Weights of a small mixture-of-experts language model, trained from scratch on English Wikipedia: 80 SwiGLU neurons an expert, 4719 steps.
Below are experts of layer 2 (counted from 0) of a mixture-of-experts language model. Rows are named router (the router's row for the expert), down (a neuron's output weights, with its number) and show model dimensions 64-127. Each number is 128 + 24 x the weight over its row's rms, rounded and kept within 0 to 255.
After each expert's rows: "comes before" lists some tokens at least twice as common just after its tokens as in all text. This comes from a sample of Wikipedia text that the model never trained on. Tokens count by the router's weight.

# expert 54
router [150 134 118  83 173 112 145 120 131 101 146 105 134 131 149  90 143 122  86 127 164 165 180 141 107 126 120  99 130  97 118 170 142 131 145 163 137 101 132 161 135 137 126  94 141 121 109 131 115 108 113 107 127 150 120 162 121 149 120  95  93 126 143 100]
down0 [115 118 133 103 142 127 127 131 167  64 109  84  93 125 162 131  95 156 110  96 158 137 119 125 156 108 112 123 137 128  93 136  68 129 134 102 134 139 124 149 103 130 171 140 153 140 127  79 119 118  88 111 157 138 145  84 130 144  85 118 134 109 132 146]
down1 [142 132 139 139 106 105 158 143 131 166 148 132  56  77 143 138 146 114 152 101 142  46 136  92  65 149 136 114  98 146 149 113 117 118 131 171 128 135 138 146 107 158 121 165 111 114 144 122 113 158  90 127 151 154 110 130 141 123 124 108 130 144 174 128]
down2 [124 117 106 116 124 175 128 169 115 112 128 115 114  97  95 115 123 107 125 118 117 129 168 174 142 140 113 138 126 144 123 126 156 105 123  83 136 119 154 108 133 116  83 160 136 140  84 111 152 144 119  82 159 122 128 122 135 110 136 134 137 131 114 162]
down3 [115 129 112 110 119 134 126 157 110  65 130 127 132  82 132 157 113 126 162 154 136 156  83 168 121 113 151 147 182 141 164 159 110 123 130 160 113 143 126 123 147 152 105 123 103 158 126 147 123 137  82  69 134 135 144 103 129 104 145 108 143 140 111 128]
comes before: "%", ".", " |", "0", "6", "7"

# expert 82
router [127 143 117 115 174 120 139 123 142  85 154 107 146 181 107  96 165 122 126 163 139 135 127  93 112  91 109 135 149 130 110 154 148 173 134 123 145  96 126 156 172 157 134 122 163  94 134 121 127 146 118 132  95 144 108 149  95 131 131  96 115 145 158 103]
down0 [117 144 118 160 133 127 178  89 145 116 126 121 143 150 156 143  91  96 137 115 138  75 199  45 123 143 118  50 116 122 135 143 110 138 126 109 147  95 116 100 148 132 118 131 107 100  97  94 136 112  92 150 130 124 107 138 141 112 130 119 146 150 135 144]
down1 [137 111 135 167  74 126 140 148 133 123 124 125 112 142 143 152 124 126 134 159 116 112 121 127 139 164 163 115 112 120 145 103 129 153 176  94 135  94 113  99 142 110 116 201 164 119 132 152 158 150  67  75 162 122 144 155 115 147 100  76 122 132 164 133]
down2 [152 130 133  69 107 124 133 100 125 145 134 156 164 108 131 156 155 114 122 129  96 142  45 123 131 124 142 161 146 147 141 147 158 123 113 122 153 189 147 115 135  74 123 114 153 141 130 119 148 159 119 137 149 124 136  88 112 101 175  99  92 146 131 125]
down3 [137 135 189 115 152 104 156  75 141  62  58 161 118 157  96 130 144 141 153  78 122 117 173 118 116 105 142 109 127 134 165 136 124 153 125 182 128 105 119 146 184  87 154 168 135 141 118 105 122 141 100 110 150  82  83 123 103  74 130 125 115 104 117 126]
comes before: " ", " \"", " MF", " Total", " DF", " FW"

# expert 24
router [141 141 118  97 154 119 128 125 137 101 153 112 128 143 122 101 126 117 112 140 141 129 144 118 123  81  78  76 149 133 128 165 126 156 149 154 171 102 136 143 172 131 141 121 116  96 115 123 155 124  93 123 109 169 107 146 137 166 127 113 110 141 137 139]
down0 [157 106 142 136 113  98 145 137 124 100  88 140 150 172 136 123 113 118 123 105 128  90 167 114 121 112 147 145 149 184 134 105 117 144 187 127 139 139 109 130  81 132 138 107  95 104 130 127 125 129 130 121 100 134 137 137 125 152 108 142 130 138 162 132]
down1 [152 127 147 104 154 150 145 121 113 129 165 135 119 116 142 145 126  98  89 141 174 100 117 137 120  76  91 107 145 117 170 147 126 121 135  94  95 145 151  94 131 114 153 153 118 124  98 119  89 125 118 111 127 182 103 100 160 107 112 126  76 120 107 130]
down2 [111 103 127  82 143 142 129 132  89 104 122 154 118  89 162 117 144 139 104 103 151 139 132 155  98 120  70 128 185 131 107  95 140 115 129 111 140 145 166 129 132 124 112  68 118 101 132 144 156 184  95 139 141 116  77 138 185 138 168 114 138 122  91 111]
down3 [102 128 137 136 138 127 100 127 117 106 148 101 106  84  64 108 124  84 121 124 161 141 147 146  99  88 141 151 145 165  89 123 142 136 147 127 176 152 142 145 131 160 121 160 126 121 112 136 113 122 134 117 140 155 136 190 110 101 136 116 155  94 122 134]
comes before: "1", "2", "0", "born", "9", "."

# expert 68
router [130 136 134 105 166 117 149 151 142 138 154 129 119 157 143 138 146  84 120 126 133 131 192 119 126  99 119 118 174 149 144 143 142 155 136 142 141 128 160 161 136 135 161  96 134 108 157 135 135 120  87 127  76 123  94 148  91 157 149  99  93 126 127 105]
down0 [130 125 141 108 138 151  98 147 115  76 112 149 170 139 126 137 155  91 102 123 166 147  88 154 113 136 160 118 129 132 111 130 134 150 133 121 142 118 146  84 127 121 144  99 180  87 120 119 107 123 156 177 118 150 144 131 111 125 119 153 143  87 117 119]
down1 [124 123 117 114 141  98 143  98 136 142 121 101 108 119 138 116 115 141 149 124 132 147 153 116  74 171 143 152 119 104 139 173 144 144  85 160 181 148 146  94 140  98 115  93 147 178 164 135 104 132 142 117 145 129 122 114 128 120 123 134 144 136 152 132]
down2 [141  86 117 103 133 115 148 101 145 130 105  92 149 150 121 137 155 112 137 128  94 139 102 130 115 139 161 119 119 105 121 131 119 135  74 134 115 132 118  89 137 123  77 145 101 105 155  82 157 142 135 158 127 125 155  81 116 131 133 203 117 135 125 119]
down3 [170 104 156 108 133 120 121 133 112 122 138 107 139 142 126 131 102 107 109 134 130 147  73 134 102 124 110 154 118 112 138 134 114 105 136  84 161 147 153 145  87 130 111 100 140 110 117 110  97  95 137 120 145 132 197 135 150 114 131  81 127 101 110 108]
comes before: "1", "2", "3", " -", "4", "5"

# expert 53
router [147 145 142 105 183  94 148 160 135  94 156 124 116 159 141 121 138 106 123 119 146 137 204 143 117  95  98  99 131 122 103 134 123 147 130 126 141 124 121 151 122 130 147 110 107 108 122 109 138 112 120  90 108 155  92 158 106 147 158  93  89 127 150 124]
down0 [ 93 125  99 175 108 137  99 138 102 144 122 118 144 133 120 124 161 149  98 121 156 150 121 158 116 110 146 143 162 122 124 117 122 150 108 127  95 134 129 142  99 102 115 149 175 162 126 100  67 116 161 156 113 107 183  93 119 164 112 144 115 135 160 154]
down1 [143 107 146 120 104 127 136 122 139 167 154 107  84 120 176 154 113 133 158 160 133 156 122 159 104 200  98 115 119  75 122 101 111 114 173 125 110 171 114 216  77 123 125 116 136 136 105 109  94 172 105 136  95 114 145 178  91 116 118 103 156 117 119  99]
down2 [139 102 124 129 130  95 190 132 119 119 136 121  99  92 162  94  99 143  93 165 113 166  86 135  97  96 149 141 133 114 140 161 152 142 126 101 133 117 162 122 109 124 140 145  97 143 137  83 107 109 118 130 154 133 113 153 149 117 139 126 138 128 117 131]
down3 [117 133 125 122 112 131  90 119 166 120 147 116  74  98 121 107 126 118 183 154 102 100 121 161 114 159 117 130 107 110 107 112 128 128 150  97 114 135 128 100 135 127  81  97 120 110 124 135 100 122 150 154 101 105 112  76 154 117  88 105  98 140 174 162]
comes before: "1", "2", "3", "4", "5", "6"

# expert 94
router [156 146 102  27 147 147 164 143 126 135 156 149 124 141 143 142 112 123 132 150 159 131 145 120 126 120 118 113 166  66 108 171 130 120 146 106 150  46 168 155 132 127 164 140 141 142 128 125 140  83  96 103 132 132 120 151  78 124 121  94 124 144 122 127]
down0 [179 115 130 125 145 133 150 182 136 135 158  64 148 118 141 122 165 125 106 135 114 106 168 119 140 179 166  96 108  99 108 164 110 137 110 131 125 105  95 121 160 138 113 173 106 136 117  74 137 185 130 124  85 112 180 118 142 129  89 161 119 122 106 141]
down1 [108 124 102 141 145 154 162 110 110 126 126 150 105 126  82 172 127  93 142 132 119 134 145 153 155 141 114 136  80 124 109 133 169  95 168 132 119 129 154 125 113 127 130 130 131 163 148 135 120  74 120 164 110 104 124 147 123  99 121 176 150 144  99 136]
down2 [127 125 113 111 163 142  96 145 137 133 122 142 127 146  91 118 125  98 163 160 118 143 148 144 131 156 170 133 114 112 144 161 119 119  94 100 174 121 157 125 156 106 115 145 144 109 119 134 133 132 132 136 124 126 146 159 148 131 119 164 128 155 136 128]
down3 [110 150 116 157 169 138 133 134 120 115 110 164 138  86 189  93 115 141 142 113 157 107 173 167 155 168 137 152 106 132 116 125 119  94 131 182 128 131  99 113  66 141 111 112 154 118  85 192 118  96 136 123 139  93 121 132 123 129 124 176 130 128 149 113]
comes before: " the", " a", " his", " her", " its", " an"

# expert 46
router [132 156  94 101 135 110 126 154 109 105 137 153 132 133 133  96 120 108  95 125 124 134 139 144 119 128  99 127 152  93 122 127 125 171 127 101 129  81 146 162 134  98 135  82 124 125 120 116 134 118 117  99  68 160 131 128 106 127 122 127  83 151 121 119]
down0 [146 121 156  77 172 143 123 132  71 171  81 116 104  77 122 149 161 114 181 127  98 125 167 117 140 104 139 173 127 137 103  99 125 159 106 162 133 122 150  88  99  73 120 153 179 109 120 109 107 138 126 106 120 134 131 119 137 131 169 106 131 122 131 135]
down1 [138 154 145 118 127  98 143 102 147 139 102 116 111 124  96 111 126 128 131 155 140 152 154 124 119 102 126 129  93 103 117 154 165 157 173 121  91 156 163 132 121  60 138 113 160 122  81 134 146 102 144 144 107 120 114 159 123 131 108 135 118 146 111 140]
down2 [115 117 131 133 167  99 151  88 127 132 130 117 121 159 110 131 160 113 153 139 132 171 144 119 131  97 103 104 150 147 131 100 134 112 162 139 116 124 110 157 134 151 126 155 133 168 108 125 145 109 160 126 129 117 115 131 132 119 148 147 149 120 155 173]
down3 [147 130 151 150  78 133 150 169 142  94 132 134 131 162 105 171  85  86 102 160 112 111 156 135 122 134 123 130 105 170  66 156 137 129 106  83 108 127 111 138 116 140 120  96 111 163 155 117  60 124 131 159 105 107 169  79 131  71 127 128  88 173 155 123]
comes before: ",", " (", "\n", "'s", "a", "\""

# expert 3
router [138 130 133  65 147 101 137 119 111  97 163 115 145 120 132 127 141  90 103 137 129 168 203 151 103 132  90 107 141 151 130 136 136 157 149 121 166 135 152 188 170 105 142 102 128 125 134  87 109 121 116  82 124 140 101 144 116 139 181 125  90 112 101 137]
down0 [100  90 140 130 135 135 159 127 131  75 148 172 152 134  92 123  97 172 137 163 148 110 117 120 122 136 153 111 103 123 109 196 155 120 166 177 102 126 121 130 150 171 154 126  97 106 131 152 151 160 119 144 127 150 125 146 143 101 150 120 138 161  86 130]
down1 [131 164 113 165 107 161 118 106 149 134  75 124 137 152  87 142  93 118 165  93 118 121 105 123 125  85 117 136 139 131 132 135 144 143 130 109 141 111 102 125 162 114 122 121 124 124 149  90  81 113  96 139 126 120 154 110  75 113 124 117  95 137  99 159]
down2 [156 117 102 107 111 119 164 117 133 118 112 122 126 138 119 128 154  99 139 135  65  95 156 124 130 127 111 104 100  94 174 144 140 125 134 136  86 103 122 114  99 130 133 138 130 111 164 144 129  97 144 121 132 128 144 132 115 158 149 154 125 113 155 111]
down3 [128 123 185 140 113 155 110 130 173 127 141 142  92 118 129 101 163 154 111 138 135 110 129 103 143  94 106  67 128 148 149 117 122 174 110 123 157  88 140 151 138 111 163 137 143 125 167 116 100 111 182  83  57 105 134 109 107 137 134  96 152 139 122 137]
comes before: " by", " in", " the", " a", " as", " on"

# expert 18
router [118 149 111 101 173 124 138 139 140 125 133 103 122 132 110 102 162 117 130 143 114 144 195 100  92 126 104  74 157 129 111 138 105 107 121 117 171  88 154 168 145  99 156 103 132 124 108 124 126 147 103 142  58 132  86 145 115 151 148 118 114 118 129 102]
down0 [137 118 143 132  90 121 137 107 171 109  90 144 112 115 184 112 118  80 150 135 129 119 148 141 142 149 144 141 152 128 108 137 115 162 127 112 159 162 110 130 139 136 117 125 108 119 154 113  51 121  79 100 119 145 131 105 129 121 112  93 154 122 120 101]
down1 [140 132 137 116 138 114 145  97 165 108 153 118 164 138 142 135 131 104 152 112 182 148 112 108 123 137 147 118 169 123 105 190 155 100 111 115 166 135 130 147 184 133 171  94 132 136 170 144 140 149 123 142 161 132 121 141 176 137 136 112 132 122 153 140]
down2 [123 124 128 116 125 132 108 137 141 159 134 116 121 155 112 128 124 122 139 156 114 124 120 156 131  81 126 129 138 137  80 152 138 143  94 139 129 117 161 148 163 150 124 170 113 142 130 117 152 154 115 183 150 166 125  92 113 138 169 124 142 116 106 141]
down3 [155 122 128 136 107 151 119 163 124 137 117 119 117 141 138  96  96 150 129 146 143 114  96 109 165 123 124 168  70 120 121 108 137 156  83 136 117 156 138 114 146 140 143 191 176  91 157 141  83 114 117 113 164 142 123 114 134 136 137  46 131 127  82 100]
comes before: "1", "2", "ร", "0", "ั", "อ"

# expert 61
router [138 177  81 135 177 108 135 159 148 102 155 143 152 136 148 113 173 115  74 115 129 152 141 135 113  79 102 125 125 144 100 186 110 118 126 150 152 111 130 150 121 157 155 109 121 148 135  95 137 125  95 105 105 147 111 137  79 131 129  97 106 135 144 106]
down0 [146 139 162  81  96 143 117 152 126 148 164  98 126 124 131 110  90 111 159 126 101 100 186  92 122 122 110 147 119 139 154 120 112 144 139 124 154 178 174 129 118 112  83 134 134 134 146 150 176 120 189 108  79 149 139 143 144 154 178  92  59 172 129  77]
down1 [135 162 168 117 168  90 125 141 130 147 126 129 151 108 117 107 158 154 105  85 140 103  94 141 136 131 138 144 114 101 109 147 153 145  87  85 132 140  78  95 142 117 155 114 137  87 153 118 177 100 160 156 126 150 130 123 162 157 131 152 160 140 129 119]
down2 [147 124 114 122 146 103 128 150 143 137  84 130 177 152 180 138 141 149 109 107 137 131 108 137 110  99 116 157 111 182 161 118 122 130 107 164 128 105 110 111  88 135 120 156 151  86  89  98 168 139 129 153 107 118 155 122 143 148 177 138 122 126 155 134]
down3 [143 153 129 153 104  82 176 138  97  87 143 131 121 133 104 123 164 159  93 141 154 114 109 149 132 136 140 114 102 153 100 127  71 140 183 139 100  86 108 108 128 127 130 145 145 109 170 118  91  91  78 136 128 140 105 147 118 106 129 144 146  69 165 109]
comes before: " ", " —", " −", " +", " USA", " ENG"

# expert 77
router [135 123 128  99 189 102 115 126 123 121 147 131 135 142 148 134 115 120  82 141 138 163 161 144 112 114 116 139 163 103 121 128 148 146 100 150 166 131 160 165 150 121 148 124 142 119 140 128 124 139 123 114  49 123 114 158 101 140 153  68 100 107 122 101]
down0 [146 159 106 100 137 120 145 105 145 146 121 117 117 132 165 136 102 119 151 115 116 141 133 128  74  85 148 164  90 141 149 121 149 109 151 141 131 126 181 141 103 131  90 163 155  85 121 131 136 123 123 126 105 137 170 136 116 101 113 120 116 136 123 135]
down1 [136 137 129 117 126  93  90 152 121 143 159 135 134 111 103 154 112 148 151 160  66 130 118  93 133 153 134 163 135 150 129 128 119 139 108 131 134 126 119 159  97 118 123 146 101  97 116 110 123 149 150 154  99 125 154 116 104 134 154 188 167 138 158 141]
down2 [105 148 111 156 148  98 130 133 178 117 148 147 136 130 153 134 119 129  91 104 144  96 105 118 160 144  91 125 157 108 128 100 137 122 125 110  98 116  95 102  99 107 167 119 168 146 126 139  89 126 110 125 143 117 115 130 160 137 155 136 152 117 100 143]
down3 [135  97 148  88 147 132 153 126  96 104 108 135 112 101 109 119 127 138 159 100 165 102 150 143 142 105 151 147 159 169 104 125  91 110 100 149 128 164 140 133 119 133  83 129  94  95 125 176 159 124 152 125 144 151 160 112 152 116 110 135 174  75 114 144]
comes before: " ", " —", " %", " +", " Votes", " −"

# expert 7
router [148 120 154 120 184 100 128 168 117 112 124 102 137 158 125 139 114 104  55 117 137 151 138 119 126  84  76 133 149 107 136 148 116 147 133 151 137 150 145 158 124 165 155 131 121 105 142 138 133 118 112 121 113 157 126 168 127 143 126 104  89 110 127 116]
down0 [ 91 136 110 157 117 130 128 108 149 147 126 143 150 108 102  97 137 103 108  94  94 131 197 155 126 142 109 151 129 116 131 153 130  99 151 104 121 130 154 149 166 123 111 164 117 106 179 124 114  90 168 159 170 161 160 145  88 162  62 110 112 120 140 110]
down1 [130 146 125 119 107 120  61 108 125 140 114  88 125 122 121 160 134 164 135  94 128 162 100 141 167 106 147 132 144 135 114  90 105 110 124 127 156  73  92 113 125 128 167 153 146 122 126 143 144 161 143 134 139 108 117 132 139 143 122  73  98 125 103 128]
down2 [184 117 133 100  94 159 113 100 123 119 119 116 132 149 161 150 146 175 128  89 124 134 101  81 137 132 146 159 123 185 114 109 120 126 114 162 137 122 125 180  72  88 166  84 126 166 104  94 128 132 122 108  65 109 143 133 151 100 136 109 163 128 167 134]
down3 [138 148 188 178  87 100 135 136  88 107 119 123  67 123  96 127 100 131 154 112 133 136 165 152 147 131 167 102 145 192 133  97 144 128 141 120 125 124 130 121 121 105 125 104  98 151 115 166  81 112 153 104 114 115 154 114  98 145 131 140 143 105 129 131]
comes before: " ", " —", " −", " +", " L", " W"

# expert 85
router [126 137 117  92 176 109 141 151 110 109 142 113 133 130 108  94 160 113  87 125 142 155 180 109 109  77 109 126 112 116 119 146 120 121 137 121 158 104 143 158 163 173 145  95  99 150 144 131 105 127 119 105 126 137 102 170 130 150 121 110 135 127 131 115]
down0 [118 155 155 145 134 123 136 103 126  81 114 119 136 152 141 111 146 136 113 116 126 148 107 120 132 135 109 133 109 131 141 115 118 135 140 144 108 115 114 161 109 128  88 112 158 110 111 104 115  80 169 111  88  64 125  86 107 122 108 151 100 133 108 150]
down1 [103 143 171 148 111 106 123 139 151 133 146 134  65 121  80 156 145  72 148  93 103 129 137  94 185  98  80 119 126 137 122 122 121  87 121 105 129 180  93 120 128 143 125 118 129 115 127 142 185 126 128 155 105 158 114  78 114 133 107 115 126 127 155 104]
down2 [ 84 101 138 160 119 105 135 147 122 105 101 115 156 119 100 103 105 127 127 159 132 145 138 125 135 151 128 160 144 127 158 112 122  99 107 115 101 149 116 113 111 133 109 136 132 143 103  82 123 154 185 148 127 114 100 151 152  91 180 105  80 107 114 127]
down3 [108 168 135 133 121 115 116  95 149 119 116 137 134 137 146 131 120 170  96 125 142 150 105 112 120 164 146 142 145 111 101 144 164 115 116 126 159 119 102 139 112 139 135 122 178 141 143 123 141 100  80 103 129 138 144 148 150 158 145 167 142 141 179 134]
comes before: " |", "3", "4", " |\n", ".", "5"

# expert 8
router [163 183 115 114 172 116 127 156 112  91 141 113 173 166 165 111 108 143 110 152 117 146 131 130  95 128 129 110 135 133 141 155 128 138 153 137 133  95 162 170 106 137 144 104 105 121 157 128 108 123 128  92 112 152 126 120 140 117 153 114 127 123 138 129]
down0 [ 90 148  96 137 119  97 113 193 150 154 143 145 142  95 163 101 129  96  78 102  99 106 171 109 169  99 166 139 126 144 166 136 133  80 136 128 157 149 100 156 162  76 113 117 192 136  99  81 166 153 113 141  86 153 180 104 129 140 128 127 102 133 117 126]
down1 [128 116 144 104 115 136 135 131 102 122 152 129  92 105 144 122 127 143 123 134 162 130 185 132 175 164 144 125  90  83 118 112 127 171 159 106 131 123 140 139 157  90 113 103 158 186  99 121 146 131 132 158 107 160 133  95 130 132 145 133  99 129  78 130]
down2 [118 135 111 116 163 131 133 101 117 127 187 101 161 144 109 174 143 126 179 111  86 147 144 174 165 108 130  77 139 143 140 134 164 112  78 125 152 117 109 147 123 156 115 147 124 159 133 120 113 138 124 164 161 140 139 133 115 120 147 135 107 166  86  68]
down3 [121 174 176 134 108 189 121 119 108 141  97 119 159 147 124 109 135 115 147 126  96 133 100 109 128 114 147 134 147 163 163 123 124 128 142 124 105 126 140 104 113 108 133  90 133 123 133 112 144 118 172 100 123 107 115  97 133 148 162 121 108 156  82 120]
comes before: ",", "'s", " (", " was", " &", " County"

# expert 64
router [116 129 100 131 163  94 112 133 119 120 131 148 119 135 129 122 132 117 123 144 112 143 183  90 128 119 108  99 142 122 103 151 133 137 116 131 153 103 155 147 131 158 159 110 117 116 122 140 133 126  86 126  88 147 110 154  99 142 146 107 139 134 149 124]
down0 [138 111 123 170 132 140 119 121 165 128 134 122 158  65 139 142 125 122 118 124 109 148 132  82 112 130 162 128 148 120 106 116 146 130 147 102 104 126 137  76 112 162  95 123 135 123 119 122 139 157  96 146 118 113  98 105 100 150 149 143 150 122  96 102]
down1 [113 142 135 132 170 146 123 137 153 118 157 151 135  83 188 115 171 149 116 108 141 144  97 111 111 107 180 149  93 124 176 153 144 104 121 146 142 101 117 140 116 120 132 120 128 169 120 111 152  44 119  99 142 116 134 137 199 121 138 159 169 126 143 144]
down2 [126 103 126 102  97 140 169 132 136  66  93  89  99 150  75 143 150 145 115 137 105 115 120  99 130 111 136 176 156 130 127 157 152  96 149 108 140  99 108 168 113 110 143 117 141 131 132 136 120 127 121  97 118  72 132 119  93 119 100 101 127 103 137 152]
down3 [121 138  92 103 165  95 159 108 107 140 135 142 134 145 133 146 134 121 156 106  89 100 151 179 128 155 129 106 164 107 123 139 115 137 138 138 142 137 120  91 117 129  97 127 134  95  92 105 146 120 117 110  98 146 102 142 137 131 122 125 112 153 156 136]
comes before: ":", " |", " of", " medal", " |\n", " medalist"

# expert 27
router [119 133 140  87 192  88 160 106 117 106 150 109 144 134 122 126 132 113 114 127 140 174 160 129 122  91  92 125 119 129 144 132 108 150 119 140 120 116 175 116 124 124 167 143  87 152 162 120 134 119 117 111  51 129 102 166 133 130 143 124 115 125 116 105]
down0 [124 158 154 101 130 112 174 124  87 130 126 136 159 132 142  96 134 155  82 133 168 140  84 119 103 106 158 205 140 132 150 123 144 145 174 122 140 108 115 113 129 123 167 151 158  98 128 148 179 138 111 138  83 127 132 120 139 135 143 140 121 137 129 134]
down1 [186 140 109  96 175  99 132 100 110 147 123 134 145 127 137 130  96  75 126 174 124 142 150 133 104 135 108 138 112 147 111 142 127 165 105 140 129 151 135 109  84  95 167 123 144 142 124 146 129 115 140  98 133 118 154  95 113 125  77 152 131 122 146  83]
down2 [ 98 151 140 135 144 100 118 148  96 119 144  89 106 150 125 125  88 108 121 117 111 112 121 128 128 148 131  75 104 150 107 142 175  86 155  88  93 109  89 143 130 112 117 128 119 133 139 125 102 136 142 156 161 153 102 104  86  99 173 113 123 110 172 144]
down3 [137 100  98 144 167 132 129 160  98 137 104 152  90 118 125  84 105 107 148 133 137 129 139 118 134 134  67 158 147 109 140 129 142 162  92 154  80  98 102 126 134 172 143 101 103 114 161  77 113 125 173 103 148 134 148 139 123  88 136 132 103 133 125 127]
comes before: " and", " which", " but", " who", " including", " where"

# expert 89
router [171 129 115  95 144  95 154 135 149 123 171 116 157 134 112 120 153 131 101 122 127 138 136 144 120  84  94  67 141 134 116 145 119 140 147 169 130  87 133 150 130 125 143 102 129 105  98 122 156 111  94 137  63 147 118 148 140 129 160 132 123 125 159 151]
down0 [124 145 144 123 118 151 144 102 147 121  96 165 161 109 106 117 117 186 140 146 111  88 141 141  98 131 109 115 113 120 165 128 111 108 136  93 119 132 129 120  94  92  95 136 169 104  98 112 112 145 138 136 103 164 164 121  96 129  84 144 142 174 118 110]
down1 [174 131 122 112 135 126 129 153 143 139 149 141 134  98 166 146  80 155 140  92 131  93 119 121 128  98 145 160  99 131 152 141 123 132  91 135  94 122 153 114 136 139 131 159 113 115 146 105 147 141 111 117 110 106 149 118 141 154 117 122 133 204 114 132]
down2 [116 156 121 104 137 144 122  83 136 142 132 108 117  95 118  95 149 130 123 128 139 129 149 130 131 122 149 127 140 137  97 169 124 140 128 132 143 105 127 165  97 118 128 119 155  77 131 113 130 147 182 123 139 124 153 123 110 167 102  84 140 122 140 149]
down3 [120 132 108  93  82 131 117 137 123 152 107 165 159 129 138 126 141  97 140 179 122 115 111 103 131 123 120 122  89 131 167  86 128 139 166 150 127 151 137 129 119 106 126  99 129 165 103 146 167 112 127  86 152 123 114 130 147 165 124 156 113 144 101 111]
comes before: "The", "1", "S", "born", "2", "A"

# expert 35
router [124 140 128  85 157 123 128 165 114 135 133 117 105 160 118 136 160 124 113 150 112 130 173 118 160  88  87  96 121 106 119 175 122 168 151 157 143 124 109 136 161 102 174 122 122 105 128 141 121 119 111  90  74 123 101 127  92 155 134  91 118 155 136 101]
down0 [116  95 133 119 111 138  92 182 172 149 110 149 141 103  97 133 136 143 105  93 108 162 128 119 120 138  84 128 143 121 126 139 138 113 111  98 188 111 158 155 146 164 135 172  87 141 125 131 133 130 149 105 157 193 107 143 132 110 104 112 139 195 148 105]
down1 [113 148 136 186 128 158 113 150 104 118 134 140 148 128 107 124 108 137 123 119  84 134 116 135 134 171 102 132 141 152 148 148 102 147 133 108 135 112 173 131 156 137  95 142 151 119 119 108  70 148 183 136 140 112 101 133 127 130  93 146  81 119 114 125]
down2 [122 114 157  97 121 165 140 124 140 147 153 101 105  54 126 129 146 105 153 116 138 150 132 132 100  97 144 135 123  87  96 143 177 134 105 146  98 133 137 109  86 136 115 102 109 131 128 125 144 127 134 148 133 144 136 145 133 163 127 124 143 144 139 113]
down3 [111 127 114 144 130 125 122 157 124 155 104  86 143 142  91  97  99 115 141  72 155 131 108 149 106 109  84 119  78 127 147 153 178 107 149 148 141 125  63 140 125 151 119 144  93 126 121 121 129 131 125 143 124  87 167 112 133 131 116 116 146 128 143 165]
comes before: "2", "1", "0", "3", "4", "6"

# expert 91
router [125 142 124 104 174  99 153 133 137 111 144 129 134 136 115 159 140 144  88 128 133 176 202 117 151 101  85  86 131 104 131 177 114 156 130 114 173 108 161 140 192 130 132 114 135 111 140 123 145 148 105  94 108 134 147 148 123 145 142 100 132 139 135  89]
down0 [124 141 209 141 134 133 167 116 157 112 124 105 122 118 138  83 134 123 106 147 104 122 132 125 111 148 116 121 151 129 137 129 127 153 123 112  94 185 117 135 156 112 102 135 154 131  92 127 140 117 157 135  96 144 129 152  94 158  73 125 141 142 170  80]
down1 [122 166 155 146 150 123 124 154 165 105 122 108 109  76  99  95 142 110 150 139 137 144 113 133  97 133 146 106 142 131 104 105 139  84 125 116 132 130 143 129 117 147  95 113 150 155 113 107 202 153 155 152 159  81 158  95 129 113  98 116 122 127 142 122]
down2 [ 99 101 123 115 104 191 124 121 123 160 126 104 130 153 131 150 153 157 165 167 148  92 141 112 140 150 136 110 104 146 128 137  91  99 153 101 127 152 107  86 123 156 128 138 156 104  87 140 128 133 129 114 165 183 119 130 130 113  94  91 120 150 103 169]
down3 [128 113 107 141 126 150  98 160 124 111  90  88  89  95 145 115 163 133 171 134  99 141 141 111 159 150 147 125 156 155 136 120 108 134 122 136 124 128 140 119 124 131 141 160 148 136 127 156 121 125 140 119 125 163 119 108 152 120 143 155 154 115 128 172]
comes before: " |", "–", ";", " |\n", "',", "th"

# expert 1
router [130 106 133  96 176  91 114 166 144  99 152 115  86 144 145 118 139 123  84 144 143 141 154 114 135  83  93 101 152 146 134 150 123 140 133 153 158 109 154 164 134 135 129 112 145 119 106 135 136  99 127 101  91 111 137 122 108 169 138 120 126 106 131 119]
down0 [157 127  92 113 124 121 115  98 112 119 139 133 108 147 133 101 156 119 104 124 145 140  86 118 171 130 133 158 106 138 118 152  77 134  99  95 173 113 107 113 121 106  99 133  92 157 126  92  93 132 144 141 102 102 136 113 165 134 114  95 142 111 132 149]
down1 [144  93 160 130 143 112 141 125 132  86  97  86 112 164 133  94 134  78  98 101 125  84 185 109 114 192 124 144 172 155 122 138 153 177 150 123 113 145 125 174 108 129 149  86 146 137 113 118  89 134 115 116 119 116 124 191 105 136 104 135 103 125 129 109]
down2 [147 115  93 131 110 143 132 134 124 129 148 140 125 143 138 113 118 143  82 129 133 120 136 111 113 119 120 137 161 173 125 151  87 153 139 152 173 104 119 171 121 107 151 118 133 143  95 138 150 114 141  94  93  99 145 130 120 161 153 168 132 111 161 161]
down3 [134 157 130 128 131 154 139 136 132 141 146 119 137 115 106 133 126 120 171 119 111 117 151  95 170  71  88 117 156 139 140 138 139 196 154 135 108 112 141  95 121 137 117 128 112 134  97  96 148 141 147 151 124 123 151 136 135 173 206  84 134 162  88 152]
comes before: "–", " |", "9", ")\n", ")", "\n"